config.yaml
n_layer: 12
d_model: 192
n_experts: 40
experts_per_token: 2
d_expert: 160
d_shared_expert: 0
activation: "swiglu"
moe_layers: [0, 1, 2, 3, 4, 5, 6, 7, 8, 9, 10, 11]
router_score: "softmax"
normalize_top_k: false
routed_scale: 4.47
balance_loss: 0.0137
balance_bias: false
init_std_router: 0.0108
lr_router: 0.000355
vocab_size: 21458
norm: "rmsnorm"
norm_eps: 1e-06
tie_embeddings: "early"
optimizer: "soap_variant"
lr: 0.00556
beta1: 0.95
beta2: 0.98
batch_tokens: 65536
seq_len: 1024
train_tokens: 527500000
steps: 8050
dataset: "wikipedia_en"
Below are experts of layer 8 (counted from 0) of a mixture-of-experts language model. Rows are named router (the router's row for the expert), gate (a neuron's input weights, with its number), up (a neuron's input weights, with its number), down (a neuron's output weights, with its number) and show model dimensions 0-191. Each number is 500 + 25 x the weight over its row's rms, rounded and kept within 0 to 999. Numbers have three digits each.
Before each expert's rows: "comes before" lists some tokens at least twice as common just after its tokens as in all text. This comes from a sample of Wikipedia text that the model never trained on. Tokens count by the router's weight.

# expert 37
comes before: " of", ",", ".", " in", " and", ".\n\n"
router:496527468455451479477540509491497537486500518474493547517495460499529514483512477458525495515506513482488499519520486494528499525535490481526524475506535544520507540537479471528555514522465496467487465470488462512473507510460487530499551428483511513493516536442488495488480491482464482465506469508473483515508499531475424472495491536537506524484481505501483496524504480471475538470517508515515461498448532544454473490462492495535502492538477478502487463526525520476534486495550482520471496517521506489511494495497534522501501499508465515515476485508494519508541505524492523495
gate5:505519453492496500557521489467476566519483489516532528494474498543545485502513539496500511511486516460487500442549485514516474524486471525504489500494504488516496461533514505507511454520525531492506488512524502450517533521502535504486493517516515489483476494514519453508491474531498476530504561495480470482530519542548526463514519516474513483485497505501464420490547517483512471507488498489524527517592502547524507458491471530510509508515486509482507530522490495479509482496520421489506523487497467503518473518507512536505505528509508508523521507503498465484516484481480524517
up5:475508521452483487508531524437498508479499495498519492509520468499485511469518507501524503498496498505461480490528509515523485488459540510480489506496511486565516484499522481508486505468501527514486473545503529493502550515466566498457489504522530482507514492522487468486535497510513479508467531522487465508534472560517491511496506475464515531476508493509508508472501555516512500496536474475472483525514554488489526451500531516510508430568498494517483462519484509482502499511551448512510513486497476508464477512526504510478500496536498549524543461473473452479537488499454496464
down5:490463460525488476526545506512506541510488503493502521503504484554483511480476506470489487534509511456472464553509495534513520509516536508524501494478525517529507499501559501481463451503494523485498504477463507521457497470478514542503456471514498473493492478561469471506466478503532473541527488466489525552486516505484519484486518539545521492524500508476489449508506484431497496542473508522523482513502465492506495480492536461511502501498518491511552530524512493480539470481482443531527523529491483507457470524482503518485493500511491508498466534503513490524517504535451451511
gate6:444483498506524512466487499492484517440504513516517492517469495470488506501444480523513460540505502461481520481517503546510516528536490543481465505514501465504553471488479545465485523500514491517500521443510502513466488516491470518513551474530498477494549541500502503495533508519492539495495495481569482558511502548513483533503507527486504505517458471517544527484489497499469550464471511482450496525509505491489473481524499509524492490516542459545510490498486509492507462463506460499448473480515508499492506505479500497504520466524504523472462467493489533529498474516535497541
up6:573508481507500477531525525480498501511491491529505522488481502546529528475538487475508550497486493500535446526486514467519479443455502457512523488497548549530470506494540499515507492533507468474494506551502474484530481490537507502475486519447486509528453462535528505529490511494524497485525475508470476465478500482497491465518489477476471492480546480468461478508482520495527463514492501497464505479517478532496534539451490495478491503492479502491503514494504504511515544501457544512505524529499513504515460511493477504534524496459518497503573485525485452496487519471483491465
down6:490523471530540494522530517567516554490557497505513549522493532502496508498502454513514483546507478520479529512495506462506486546487468532466490522502548525520486459481471530487512478502468494512498490475493475526548497475514515493491505469481502474515485463515484499446502535498507479497476476476478470481459502517509461527496497497489502511522524494518501487470451497526527496506488489561453513508491520531491505535482491497512488511447485492534492489494467506495504505497512499517440498465560547509511514506487485481491547475541516531503555477495477556462535490460495517504
gate7:523480481519528536475462473517521553494451504492520511547490547457514528496499474462486472501452541506485526491514525524487488494582485501483490516494521477458542554493494490466524538539490495464504496496473528480541488522502470496500502510526517475520464525469525497482520487507465520473513487471472519484514522496515482481482545490470533483452478515444484479512524534485502523503517501456474531499523482518505476514533495536510490473505494541511477494525484503505497498500523448482492455504517499537517483494520506509579501524502494541503459494498475448505493506525499517486
up7:516514460498514494538481465488491510517475517512531543548516548459511525501458460466507488520548511475495521502516505525469497493517462498525511511488492494473484511483473542483499529492498554479465488529481534495511507478483477513502491492521523468492503481496512489489502466499503539500505468497411475469485448529497514487478539505439524499495480523461481519484525527486495508520497558475525506499580494545513478475509488499475496505534509497528451525548512519479511476512473416526508470514466493504510513511515503487523524502458517498498498504492479468498521462506514494480
down7:459515503531463495534492486500507519480482508512481478492517531499474508504495489458541514518466506487536518489540517475514580496518462528491526540532534483480513523468479505476529488470496505509539495505488508502523455475492489487455476499498520469467488540516527492492499474513534502463516522483496461476487469450507451479546540478462492457495522522512478512528537482503482550505501523474560525531524521483517513449533491525478524480486485484533471504505509498508496478491522496515557530488500513517505496530467533486559457485522507535512514522500492474530466522492534459505
gate8:464517495476489511480479485491500504544526518461476530536513511525500547511496533460515521483509492490493490523481476515482513498499535501528493510487504491467485467529521517469498468492507510478521471481509487482514527507482511501525550522484479502508496451547465468503553445520531518493522485496547549489483503523452522482479493523466478466539472523526502507499517554505498495510482496487524476474491494516454501470524503516502477544473471527543511513516462552477488516526483514458486529512535484496509521551510545458552521520531523468538488512482563471471531461494492512483
up8:456478479483499476509503487489493475497497488511486453458490514491512544484487554474483496496527501501465511516484491489499512487472500514441490518546492454516502510507521527509480464478517542504514480482497528473494488467536474501451482501455538446532518523476538478504488461489508500523508462558433514511520486514522482512493461484507523447495491546476546504501527489532478474522494478549495503526484496511504481501553511523491442466533470451547500475530449514495518495523513494520524491490477462484481446503480487505503514497501538530466492507471480508511486463514505513487
down8:478511470544481513512481508550525490549486479473493466495515546507492506451460546525483494478460491501512489501494497500489525457479506533513489504515523511504525539490474552489448518476491531472484504490520482474483523516514479504523476515465514513476509502558491481540501466538503536503477481488547520491478496474502489491483501492515504510502478502543523514498518519499520490547483503480492525464533506455533451492449499492486489519461515522485497488493505552498517484527471468457495516474477472451493509516500504510473476538514566516532482478498546456510506525549541447477
gate9:525500514488476512490511543534533502477529507534501476505489483514497504483537486494479530478498490518484503491513486468528489505541507532506479529518548503506486512512461481517490480526445528527524507504514477542435527523500476560509508490522480492513410501524503519487517515463490490507476534482495479518490467512506416488515464551494490493505483522510463564546475479493495537467550495550519479517475481506480519497470508500517488486501474476483489440497524504479487526458512474472503489486519498506500524512483473482455494500517551523493478518503485555474519516482479490514
up9:491530505520507520473491496460496449517546511477484508493481488490519488550487493463457511484522464493491530466475489508485559484487506512525507509520464503520504470522472524509470536479535479481463520474458500493534516491467493502465511515465519508509538516487475494502512532525512539452500476527503466525500522526503524494476495441532493492444493519503519518484554575499514510474464448479505501535540466479535476459473497500471494519494504514502524517524510497492481456527489562500478478502474479506496458497510500480489493481522433476489516461490504508457520501515520465476
down9:524508522470496471502492492547494535492468465522495500499483507495475539461544477470513474490473523499501459498503533504515430456535485508490499498476508512510499523519497472506519488504493482523507476519511469481578474498527501485537520490519487514519458501480489498460532472473530523515478509438475475500523502481481434509514541529509540503534537521514478507505494490563461494459557463515473506533492527491453533524509527481522497490511515500487517449507523492549511506497487487486481484484536488472451463510483515528528499479465521511491453515528492489509516531516490478491
gate10:517503490472452489498483520506450441533486493533549509517518501466500514499489482486483484492506444482511493478519500517517483525500498553535495476487512528506524507504528520517481526498476496496501508471486488542507499524478493519505477497477443495497534505494539516481499460467502519490515527512524505477521523529434507444534460500551461512516505462521483502531520463502477563525515536487493496468499498494497518540523516518526492497468499552498493503499490523504547522510522515495537486526463453487492522438512461492560562527484501487536504533500500513499483486491555503479
up10:457496496456538531490543508506520532482509486452459511448529530553524487525485449474503523476471507445482498544509507475493497498545472528467468532518510476481492574467515524490486495512507474495483489501539520487481494483492459531529519491500513478492488520485495466498499518528494484508496500480444488495466516497480505510536545478531519468482539531524493524470500521504518492532517473489541557465539508485516521522449465477506516509526507478516514490519466497503514494470505541522487511516503514441466471505492494513508505475467491535488478493478491539540490460521476501480
down10:506491470491487477502523469522512551507470514504521464516475474485522511464559497490538480540547559523469509548512484472493470481484538495491513525444501510481512451484519506533494492470481478520489488511514460490477522500452454515498465492497532519495481515493505547497521526514509458458496460501531494497492495520533510538457509552493473503463501515552494473479521528466482447480456502501481445525473487541516534514498486532514482520525474474493498519477480504514504474478523511543547527501509504531528497505507518494477500512476454514492503526489510490522506483485483528550
gate11:493530477489469538509522492493492528457524477510480493478496505544516504489519538494477505446519507518511475488521491502535468507478472518503506491502454473472488531523437472485515514515499506505477505515521495480490516487528555527458489502490466566519491472494490491501464457514499460522540484486483459518549506485473509511537521562522535520470488508568501464529514505480507476475507497520495500497495496513505476553515571482525509525494562492525461457503508503501485536494506521540504556465471497463528501496521510469542533497492509511473490497507488514530487497495526535478
up11:482485523459539509442491515486458504484474562503546515521489512524466492488520459525494507519509528522522485538509498492497458488530520511528480521547495488494512471539517473488468474490482510480474518480501511518469522516465543551499492482522506495546522532516452517493503522477483467463449486538500485511481518510506447523451501519484528501504514472512476511509496516450489461555499531578499504509530523508482503524503501490500517524490496484522471470492509479507473480511527533535491500505472481481526528465547513518485498468512492555510457474472506498520485537546484481501
down11:572484481501486394526467508493527484545549514476546477499486470456503523460517468505495492495472486509487525529452489524528511486491518540500513542500518484539522494510504524484511471500490507481497476484472534488477479514517497510507552481526490479501520500491509528511499492495508533514519524471494542470488508517527525471493520508442460498533495475492478519502528507543481491533470492468517522523500477506532505479480474480470477499483491494464492488523493518526537488510497537460485468481523503518467494513463544527505475536472441477473495481535495462476502487485457485528

# expert 25
comes before: ":", "-", "\n", " by", " •", " Country"
router:460485483514529493479501492480483497470479499492459460465530526487471461550507488476493486531519472480505545484513520536500444501531490513513485512536491517517505495473508502485516528496510486512477521468478522529502513509545510502517493507493479444491546519501488490527481551491532501476524495507464518514519499477508515491524511490552464512519524513472532489494513484531516515521461469530541426514522511468512470534514508547529507480480520522549497475486479548518534526489483499489512550505550485534506534459488460508505515484543499555470485529475510520553483511495525510536
gate1:522484501483492493521517554517490478491459514494514517480502485525489529463502524526509514501469503495495528506536508546469438533470521493510488501511501533470500533449536494501518467493514499432464539420494546533537450480485475521518552510484505514523496506492481522481485484520495494473481467513525516453495481477515517501512493506527527474528452523551496469489469509505476494458496529500544481478477501517521499517488493548476499482504526464515521453486532525491483516481539525499475456490510489478504487472491506504480530505513520558493459518501492492525524500469502533455
up1:489541489517520519465469463510490491496519453461518490496484482455503509516504520485492522510502525487506453507514525491495523479480436471458522457494509479519490499509498495484498510558484516528531472539518459496517502479505484466471463505531500464517533522535502504513504462523430459519498529474520474504507467490465493441562534524503483502500518467491485494485488504507496547533483509502497478478491485499474515469454511470488472511497488515499474533492459491519421499523528509488510503528486505540519467493530531485480480505531486489475540478492535496470537471555523471500
down1:509485478479534482554483480499522509487515518516524532515521499483473528444479476510513488500459501487501485486477483492468513509520546552536466486511541529515508457501498517462530507524541499533524471492515521510504524484512492497493578486494524481509507516481476487511527537488527523462470486536537522456470513527513445480446507456525524511486505504520477486479521506497486486501543476469509452526504441467516474506496541516499519453505524505508493510525430509466501464554518495532469522502527506504497489534523528525506512489473454493477512473508484548499504516483507496488
gate2:503463460520548512479554485492527507517510515468502521472502497490487443514496500526520502520464459547456501521468492475480534508521536534504521509479477468530477499496508442440506493513485535519510485495500497477504549487526513512498519508512532472482503483471562462464478498532510498497511502525492537485492497497541549516490521526448526514525519492555472479513547479550508482464474521496459494517491485476478516473498489495534543450478539494510485494462490534500488496505522464515519540506500498511511487519526477559490517495520498506484527504490548510508514543524474509484
up2:526480535484473521482521522458544489530452507480482469509491502524480456489508470494523535471503514477452522517472519473485524500452472482540480486517514489486483505521524491479518488465490504494510524544457485511533455523503505518523463525469517496505529469479469510511504479484486472485497477526503528499478541516536492513498449474494517507497504520499482507491479491471525461529480531542497512526524536453503439494488488546430541515518482520530465519499505491506494489469467514483486494480474512508513487526514526503518531529559555519488486496473460528504488528572492477500
down2:455511437489478487480526486493470539479534542505481496513457469445472504480485504496486469463488470510488490500526526473518506517521544482482514494505484480525512503488485473540495514516490471511503512465497489464445537502513520487474535482471511458516573494522489489493504518535516480508523487454481477486528458462471538519518468506540505503540492507477467493500495508534529517475537495480510509514464469505528508492488508514527487488484541541490499450525523520514474496545525473462541478484516505500459548511507505535480524492442499499457514450506504502499535503487536515521
gate3:481473518523523506497488521494471504530470514441509469493474480497506474501496502483469512478516503526522432481529518486523430501506470503509492484494463517497514524515504520521486488496428481495522504477502529519518515456435502500526492508534594472529492509505502503522489561462471496498470530510489428449500514505508474495485457501498503549503466510506486507485471490476518497519494491463531499495517489519539529483488490534500462498492519512507494477485486507517493478513476519479474494490483502528512515483499554507519499518543528504534446566498500473482527518502532528498
up3:517459490534497488484487519535504517490500486498502518535492475501535509466488484477511489525470451495514464491515512458521487467517493501490494510481512473517541494482491508529521500519513487499530519485516512457504488509520476491492425468484488518502509604496515518533507483512487490533498529494503523525494484498496507498522454486517507524506508516504453489508505519503467457511491531516472475442495486523511487459527528482463520478532491501464448463532503565510500504481551515489520463516475476466515540510478504492456474479511469533462530505544503459574506480483525521498
down3:526505497490489504508525464472568488491484441491514559470480506537478487507508489497541531514515502501486510498477482539505502524487506499443514509487508528542495493462526505439516488525523494483487463483486506518524502509489518451516545501489478492450488510494487480469531480478499505499446499490485480519516496466477546471494522476444485484490499494559507519544498504481535554480495453503560498525491511515484478519488490507554480446475522478524468507514462451513518522508514516502497490521470528438487488522530478479492515522483542509490457472500480492505484494523497483475
gate4:498490496483512487462460502522484491498496542469499489510500461529492491542493491496513460507494485489519503488564514537476423484460464543455472514477477480552524510501510553490531485541503547508484504489498518521506486535481498513534479490469481477533499470536596471498475520478492477487533469506485503485481470487467515523551478537486491488490492488487496514521461533496501489505513479471514477513524496508545497520492532491462499496530498477433454506514472497455492491520503486499502506497523492497502466496509473495556487508473508458502506495491533505561537494501503514484
up4:508511494549482496533484475489544490539467453508508515502489499500507485524499442509464503492542516499480485465516505523509528468544521494487505508509479487486515520490474482497506526481473477524493463580476514469444478477491465494486525472477442534489508502497489546463514489528521498500501473482506525515457500483552482535463533500532496474484494534495511487485482508524562518504546489508468534492452516473490449488512493478519483470472492477524453499493489527542504513469507513545514437526483510537487501521506485526520471475501526502518502505488498496496479496488477427490
down4:522492494482478447500525509494491495534488474483547490510538538504530540502470513484477516543534506471484483537528479506507486515488503495445485502493504526478507491509509500492532466508484490458477511498501493528528492545476495518522511493526513486453511504500561458478481515471498497438523511510470509467507467546510506507506535502448531500513528523508543440527534512529496485484499467488475427467503495508498500513531467460528491493504478481551476453508542521488479477476496473503523475489467463486497510508457467511481496524507459460500540520519440465502515499493518485511
gate5:522487502506485529465502483504467484491472505427521459477496484510473464497535508533498501508495530524469516474490540502510508530497473502520487501543528527526497479564514479506564460497475488476492503458490504526508488512505509531506543464497553496516530489484548451495511544468484462495496510476471511496495517494563483469467480485522539495489489499486470507497475523488526531475518487509556473504517486456507507557507444486484518503517504496481502494511497440515531506514497472492531515481496474462506528484519473516450526528495488512498503500528527490557510506493469468450
up5:487497474550502510500500493497543505483466539498545484547538497478492532529476497470531502520556538459498475532501482463490508489492504513447519533495499530513506488448537598505512500476492489487506527483484499512504488466491527532530467580548518552497492514523484522512498503507508503492531472504496519471452466466488521508486521469479530483538494513513511465496492504480503474527499540489520467486502486477510512506511480513541446517504485514501511487498462452505466469498501519549491470483486518493476502501485502501513468507502502515474517510464510491469522470433512502509
down5:562516533505522528518498510500545492505442504502531489490472509492494461499545544499487487489506521504488531508491517530498501478530475465539502524518544506518470515531523470508533530496494499467491545523491536537500534540481483451535515456482485513487491477521464505517531495517502515485473495492487514485543488469497492509522525498473496486491493486476481472532511497514482461489472411493472509486508485467489477529553516470536445449533538535544529504507492517515517475532501472487511499445493524487479537508476494482486534497490525520507506460489536515479512511545529483491
gate6:551504490527518491515483504476473493489440535523480467463541502498504501482537520475489546523489483493524504465525503477509481468464473487527500500484484478519515521502537495487495522563495520493481515470504481540494480499488504530477476493501545532572546515474488505528481464460483547538501481442493504490524516499474469480461527522483516483493552473480519523456490468529520509511461525506500474518492514470520511502491489490488499460461485491518460471431542510502494505460499491534518511505490520517500505551475497526496500500504515528511511488503491528582524513528497500474
up6:544502490527503550497540539486532494498517519507457528484478484480449521500469530561496513494467515483488505502503495521503512530526498537480542498517488480468511498516493512482425530485479462506486479483480528507490483511458540460497518492476475509453500515540515477503524524540530514502494497530525540509461520449528499521499446492525511499534498504481502470492522487484484486506550529497460496534507529502514467531495485492483510478465550529504547531497529512511462498439506495482525495487511486498509488499503534476478486481510514479510512501516486458496488466557510483423
down6:482495493470458569511492497476520494471491493513494509522536451502486471501520500505472472483540520483474507473453526525510496488513507555480521502515476515478542492471504510498504474524413534476493514484488496500515490495529481520485504521507549483493507562519484476499465492446479489508486527471496468497497503516509483498478466475521474524514506524444457531516517501458520464503477461494503491474511492516499507515467453474480502530498519529516463512514487509508501455479530513443549486466480475514494493521493478511484452518519462501524525480507529491474553544490484533545
gate7:491424506526516502557479517487470537488485496442502508462489501493496494473505504490550487500514467496475536440467496501510502519493523515484517461494478528541477510504525511500493565552498545496489488509496497536520478479518438505521534530492510520502474491538523489516542503530487484494536503503485504465486505539556443509493530496506508516479489527487511501498543539489512507526471505489542453513519521511533545517508504493491502543519486468503540533495539488506510497479545464481465509536565510483516495513494507485474551514517490496500471515525520482521502482504495461495
up7:501542510469466529501489541548537489508512529519478516501495509523527547547433488511479494523459506510514463510496528497493542489521452503479460526483479459480504471522458509475509482503548465531534479501477511510486529517494509502505468481463464486524519516474523509506494525503490515520488496506531497497490487523472556499513494483477468516492469474484504497516481470521531478489532523525478530474488455466502484452479436526456535460476522502472504493503490476513502537520460501503519485483505503472432523528492529535503497495500496467451501466510518552476518477521520497474
down7:493543501496481556531506478504503486461505511544511495518505475503494500485482549493463472563543486486514534484564511519483506489526530485505510484502500485507486469501516513503507532493489521551515495519536487530538484521480484496468526487497546488506510547487493480513478518475532506486459515526477488484517465509501497467455490500534510523454460497482535539483497523485473539497557463474508454483500460502490523529491540479461483516453508499500512496480505470489511491508559464472437495477515504463523504491447458486518554525502511524527490493489503542471505507509495509533

# expert 2
comes before: "-", ":", " •", " Born", "|", " Country"
router:484509496503508469475510492476479468481475475474517461481527526503474448511476468502477456505492482497476502477525482514459487507522500491514476493548467523490503485495508528488476497504526469502486514465499501496483537495526511512503492518503468461504523478535459532531450527487528478504534514537476490512510521461496521487494481500536492479522532510452536457497471469483549515521488459493540451530520523458513443543518541499502494462459504472526532471494490530510504540515446507477463540506461535499521536462478477536500504457546480520476508521499499508528468490525483491522
gate3:487486506530490496464572528503500486511462512454499501546523496555512515513467513489532486509502447503524499501507495499538508464467527521509466537557528479503484549527497535519492486518486498515499530493490491468494475489511543517536498506521505465553506542533509496457492517474513508503515468518527500462517515479491493539501471463551516503498495512453506479503545499503466480533514519526469493448516463478470513542461501513509530497515507512476501484542538545501520505496486461499527470531480507479504482470530480481489464478518538494464483494484499538544504478460526535504
up3:500502497500518487523475473477512522482491489486463482464534510487518512502520563487498488515472505539479434508458505472477539502536472497493520520472517502513488510479525507496542500496543496488515483468503487475508500499478487506470498556483478489443512512508488454482528474543522481455538543516483495573482480512506517478523498481512485501500474517510487530522520486499500513485482516455505559515499506470539487499534510499463464523480479485539505521462546475516513551523534484508471508472508442506473464505489499481433519524472467504533539468524511497462509506536478503484
down3:502539507447530469508499540477500541490478531454461476504500561520502517535452463490510485514479499467488526510455522520522480488479513483537485497486529509490490534508517514528498532508520534500449508494509528489556531479533477502510535527477497512535524467536492494517526473488432504539431484485526512462526496517509498530555537514504504483491477465480485458525475547518451491512509473510539495538474515506481512466487479505545501490488518476483489510499516484474506553498474503477500508475491530535531476507530509479526504490482487498495528458503489517529485504482526511514
gate4:507553551466488498518523493440474483505471496508507541524516491502500468511503501509482474519505522487540501462500509487487472515508522467478493531527518524485520468511536511505508507504488502496516487460488499517526517473455481500538486497497492493475496525531455517491496514492523494480521511516494507447528507497490467467524496490523532535524482470499480463528534490477509488488481476463461519497535531509456495541494494460480428497482505527505540522445471523512490470529534490501473520538527509508537483492522514485509534490551520454503510465431477442540495529526453513469
up4:472490476519480505488503507533504503497538506520538510490519471465515493480484496464486482485491516517502492464492498529484479502492538519466462484509492531544499500452480484531516518470476470476509479473507532501487512554534472485493529518492524517454507499477532453519514532466555490489539481464482573516507523496471444482514536471501455502519481488529518520583439501516499484467494452494521496497534496493509504498521498486476509503534492487491493482547480509498539501495501559493508513519528463493506517467493505514541498476483491481555491502523466488522509503550491526552
down4:536496478482530471491521509538431484490549476532474498469467482483464456452494506499517456518490495519493513531492511491559536469499539438531478497444500488505521490540453477521522521470502518503535503486528531475471519486503527472531470498499528487537481466510486528506514506500517497514462478495498499532460546457477538488495505444465528474523503476533474478479549533510510512493514555530489495520517523484511502490489477498507521541505507489540520511481457491478518512478532453522485467491501492479490509481481522499500502490554530506497503498484493472487493475515482530481
gate5:481476555482490524519516464509480487533523479488487509516497533475499531496519503487505467455469452505513515465499522468498502539508512525514482539512571463474470501541493476458516491510502516464511489504516487472535498515533497526477521548459514489477465486463519513491461456497490496454502493513476520493546504478518453489507496502492489514495483521541508528541500556480516473559522492480505532492520547463509512471518519488524513535513470493500487484461525508447507524494444489513468484511462498517498479490487481547522469465504503508501477534523522519538484546503477514543
up5:472471533521548529512512543486462485512482500553500523499472478475456534520539520535489491498506504500475493495488531527460520482483519478507497486486475531530485502468508506546498522493475481509498540468509501517455500487469466472542489524525504484507453521511494492500515523501478515475491501497499466548524447465479494467452543507495475479496511501499501475500511500551489464489544510506465527536505474538454495500471502483481518479507508524501505530506510496521509432504522506458510533466503502482514507514477467501501546496544472522459475487448528504564548535526532490510
down5:501495518545507509525473470540565511475537540462487549471471499564516545496520519527507510507521505493520482500473511479524530479452564482524509492509514488506483522491544510530482487498534522478504490488483489498463470515485512517466549494489507522533492519491491524505502470507467465500519479501501521551505470507518538536518491502535507512495441544470489522534485529466508487479472487491539472501480529479463531491489508494547543520492515515467516517488521532519471489483488490517541433534463511527501472515521530504495513524499548476495530508516501506497497474527513508454
gate6:510498507483504478556522481475478493482544501488495543541510434468500438481496536479532463490471535480498522535528481485451556483520499522499472483508493535490500516500499474478501466474458511515504471495521500493495529487487474496527475555482542507480505525523461459480504463515495523512502463536469467537492503490519511500533524467505464468491489492527459512511498480473478522450483499493544500498541501453484494477500503488490529497510501477498526495523470498503514468497475441470451523511546484516532534505486536512533484554441482494512489492515488487477520516508494523510
up6:556526498478508486550486516499467525473514505487477512477513490443484509493503529493517466465493496487505495504513503467494544511490542527459497534525476518480477508491506489497469478445489521500460474515507536485527528509494472520517528487515517520523500497527436510492486497529492515543534483537499473500574487470516481479498544481515453479525521472526454521532461501487468524497507475490541462480534531438528482480458521479520463515518512466526537496501479490572496498490478491494464533510490524503511468521487508475456505537481493533495517511511474490503513486501506542488
down6:495492513470513494501481462480483478473518505502505534529510522456473508491481483446482537516513486521491531479513478530510466462539516520537469501518501492497538483504475494495523451511515506439495541523511515486537562511502496494487474482505540525486493485510498537532465506532561483497511527479518542494501527478507510491519485463500542506497508504493498555467441459510519450505526468476493496538531485478501458488546567493503503489531496497501485498504473463510494490518486551445479484514487537515463457530495511514505515541521505465517496472516493509479502490538535482462
gate7:496492535474513503511512517484516454470459494499462503513472468475517500462506407519475494455469465518544541490510457528574506479504520486487511502506545493450481533503498488509506521541501538507542466501530460490456529517516489494482502500498470519469501519533512482463448485484495489513516466504527470491497541489466512495522551483558494523523509482496494512496479485501522479500497462512485531496545482515486463502476498492523483486539473503517523535550490525526521503524538503456451506503498532500512498463518478494460484512528480503534470505491511479482496484524501488507
up7:499476502480523485472502443468520476501511539481490507492481537465502483465482523510509496499477525505448490504450526490502530502477515500499492483502530520500490509490470475476481475452521463490468499543499434514426504521538537496490441478510505521536512511527469491484455519472475509457469508521536499500523532529521473500520526492522509511458489468534513489496468493491517529484543497497521502555557495475478488515509531512518523490525508472491530520463498522517480548504546490500499488461473516495492516472535516440500489492482501543504530550492500516496514528464511530479
down7:487528476498509531471509543497518506510507505484469498486511523496477507534450500515544517465448499534524505494472513522502499482518507490496567524491457497496520536499520515532483488494511541503479482480500489505491485482449481479479505514484526507489481494499484472459529518500478509463516527460499506459549553507490535548548516533473577521447483492484454517525506528512502495501483534524450498506446475541506501533525505488508504521513540512543460478525475464503549493506505506523510510508548526490537493546471518494517489486541501479493461508528508475511506503539521489484
gate8:480538493449547491497568518475451481500493482514477498479464467474490490531507483477520480482486510515482491543536479506494501537491542477508529505462500502490500480508532529500507476472501561512491505478498498539498535531536491536521490501467468499532531576551524512504470544511475473504491447454524525470505499528461484504507465484507485514520498498527499525460497457488488513498508483507537447498502527493494471492526487525480475504488496506520485490551511517497514487553488525535460486542492517523538465502550487481514496517486480501492489515486481498508489507467531558486
up8:495465476535478526553448472564503516509486485481513489503506527517523525525485528525518510531502470516487463495488526511500526510485466500440490462492497472520522451499531519501501502479490475469524486527518513454504483488526487522485510521491509494491500505522520432505507521500547493510516521502453493490469498496468480483481541550501515520487510499562476502478541531479503484492473555529466527484500504512459479521514521535472540456485487511457480560476495522535483529478516466514528515493508447427492497531476497493519495478499498484499467507507489528484474490517470506468
down8:469476543505519486481488522528453528496535489505482522501488470479496518544458463491462493480446480535523493498488467495543453455548509511505475489520559498512489538493537502553476502481545540515502459506458476536489477480469502527496529520516472507496525492512515511522507476498481514501509501504481486492501491529505507458515455439520518501519541478523497493515485505571465478521493474529502483518521484544531517498480495526498482486501503491560488452476508512443510483500487509514526515494479529514496478519505519534509486561517520473469524470484514466466493473489487519497
gate9:528482507503499504510503523504464473550504526479496502491560507514534464502527463503493496482470501487513521479460483480455466486540484508491457459530520477514462496501501499558528487483481525500473487471464442518512521523498479525498530510518520499480510501501481528474496479508507500492516490512548508483518490504487521535519526490521496488487522477504553457496484491487511465493459535516489490513481498497512523492499522538494503470444504508481494463511530528487498529417500553455459507543497492517479475465526522486466557544472455528531477493501523483502495471455508544527
up9:466493482454520505499487537498517526523554503504522537525496524529516511518510494487527479529454468464503502517440478476470554473483479460484500475480512507574453442512477526509497518502495514487513496461492510541532518492530492497498506565527510503509497493465546507513531486527497514478515582528476472510494475479506507471475517501482544473467526533507450512515542505477503486521501529504504523542497476509513501521508492500517505535510506479525506508490485472498513487505503556481543498522524516477509493493527543527500529530510480544525500539514491459506464511528509508531
down9:489513523495447473490481506508556496491494517507493447483521508497537479533495513490425472471504526468520540511478514532507506463497493495451540499512463481522498498480518508504466506478484526553474469501532498559505509503509492482488510475491465498484533533510543488479501518543512546513535492525500508485502528532505521502526530512467490521537497527495496507508561500506515514484482492496491494481504515533457511546503498489479524489456480530523496520476459472471441519486500472472513489493494476514495517525490500433463497531480492489475503470510510456440542508498457470459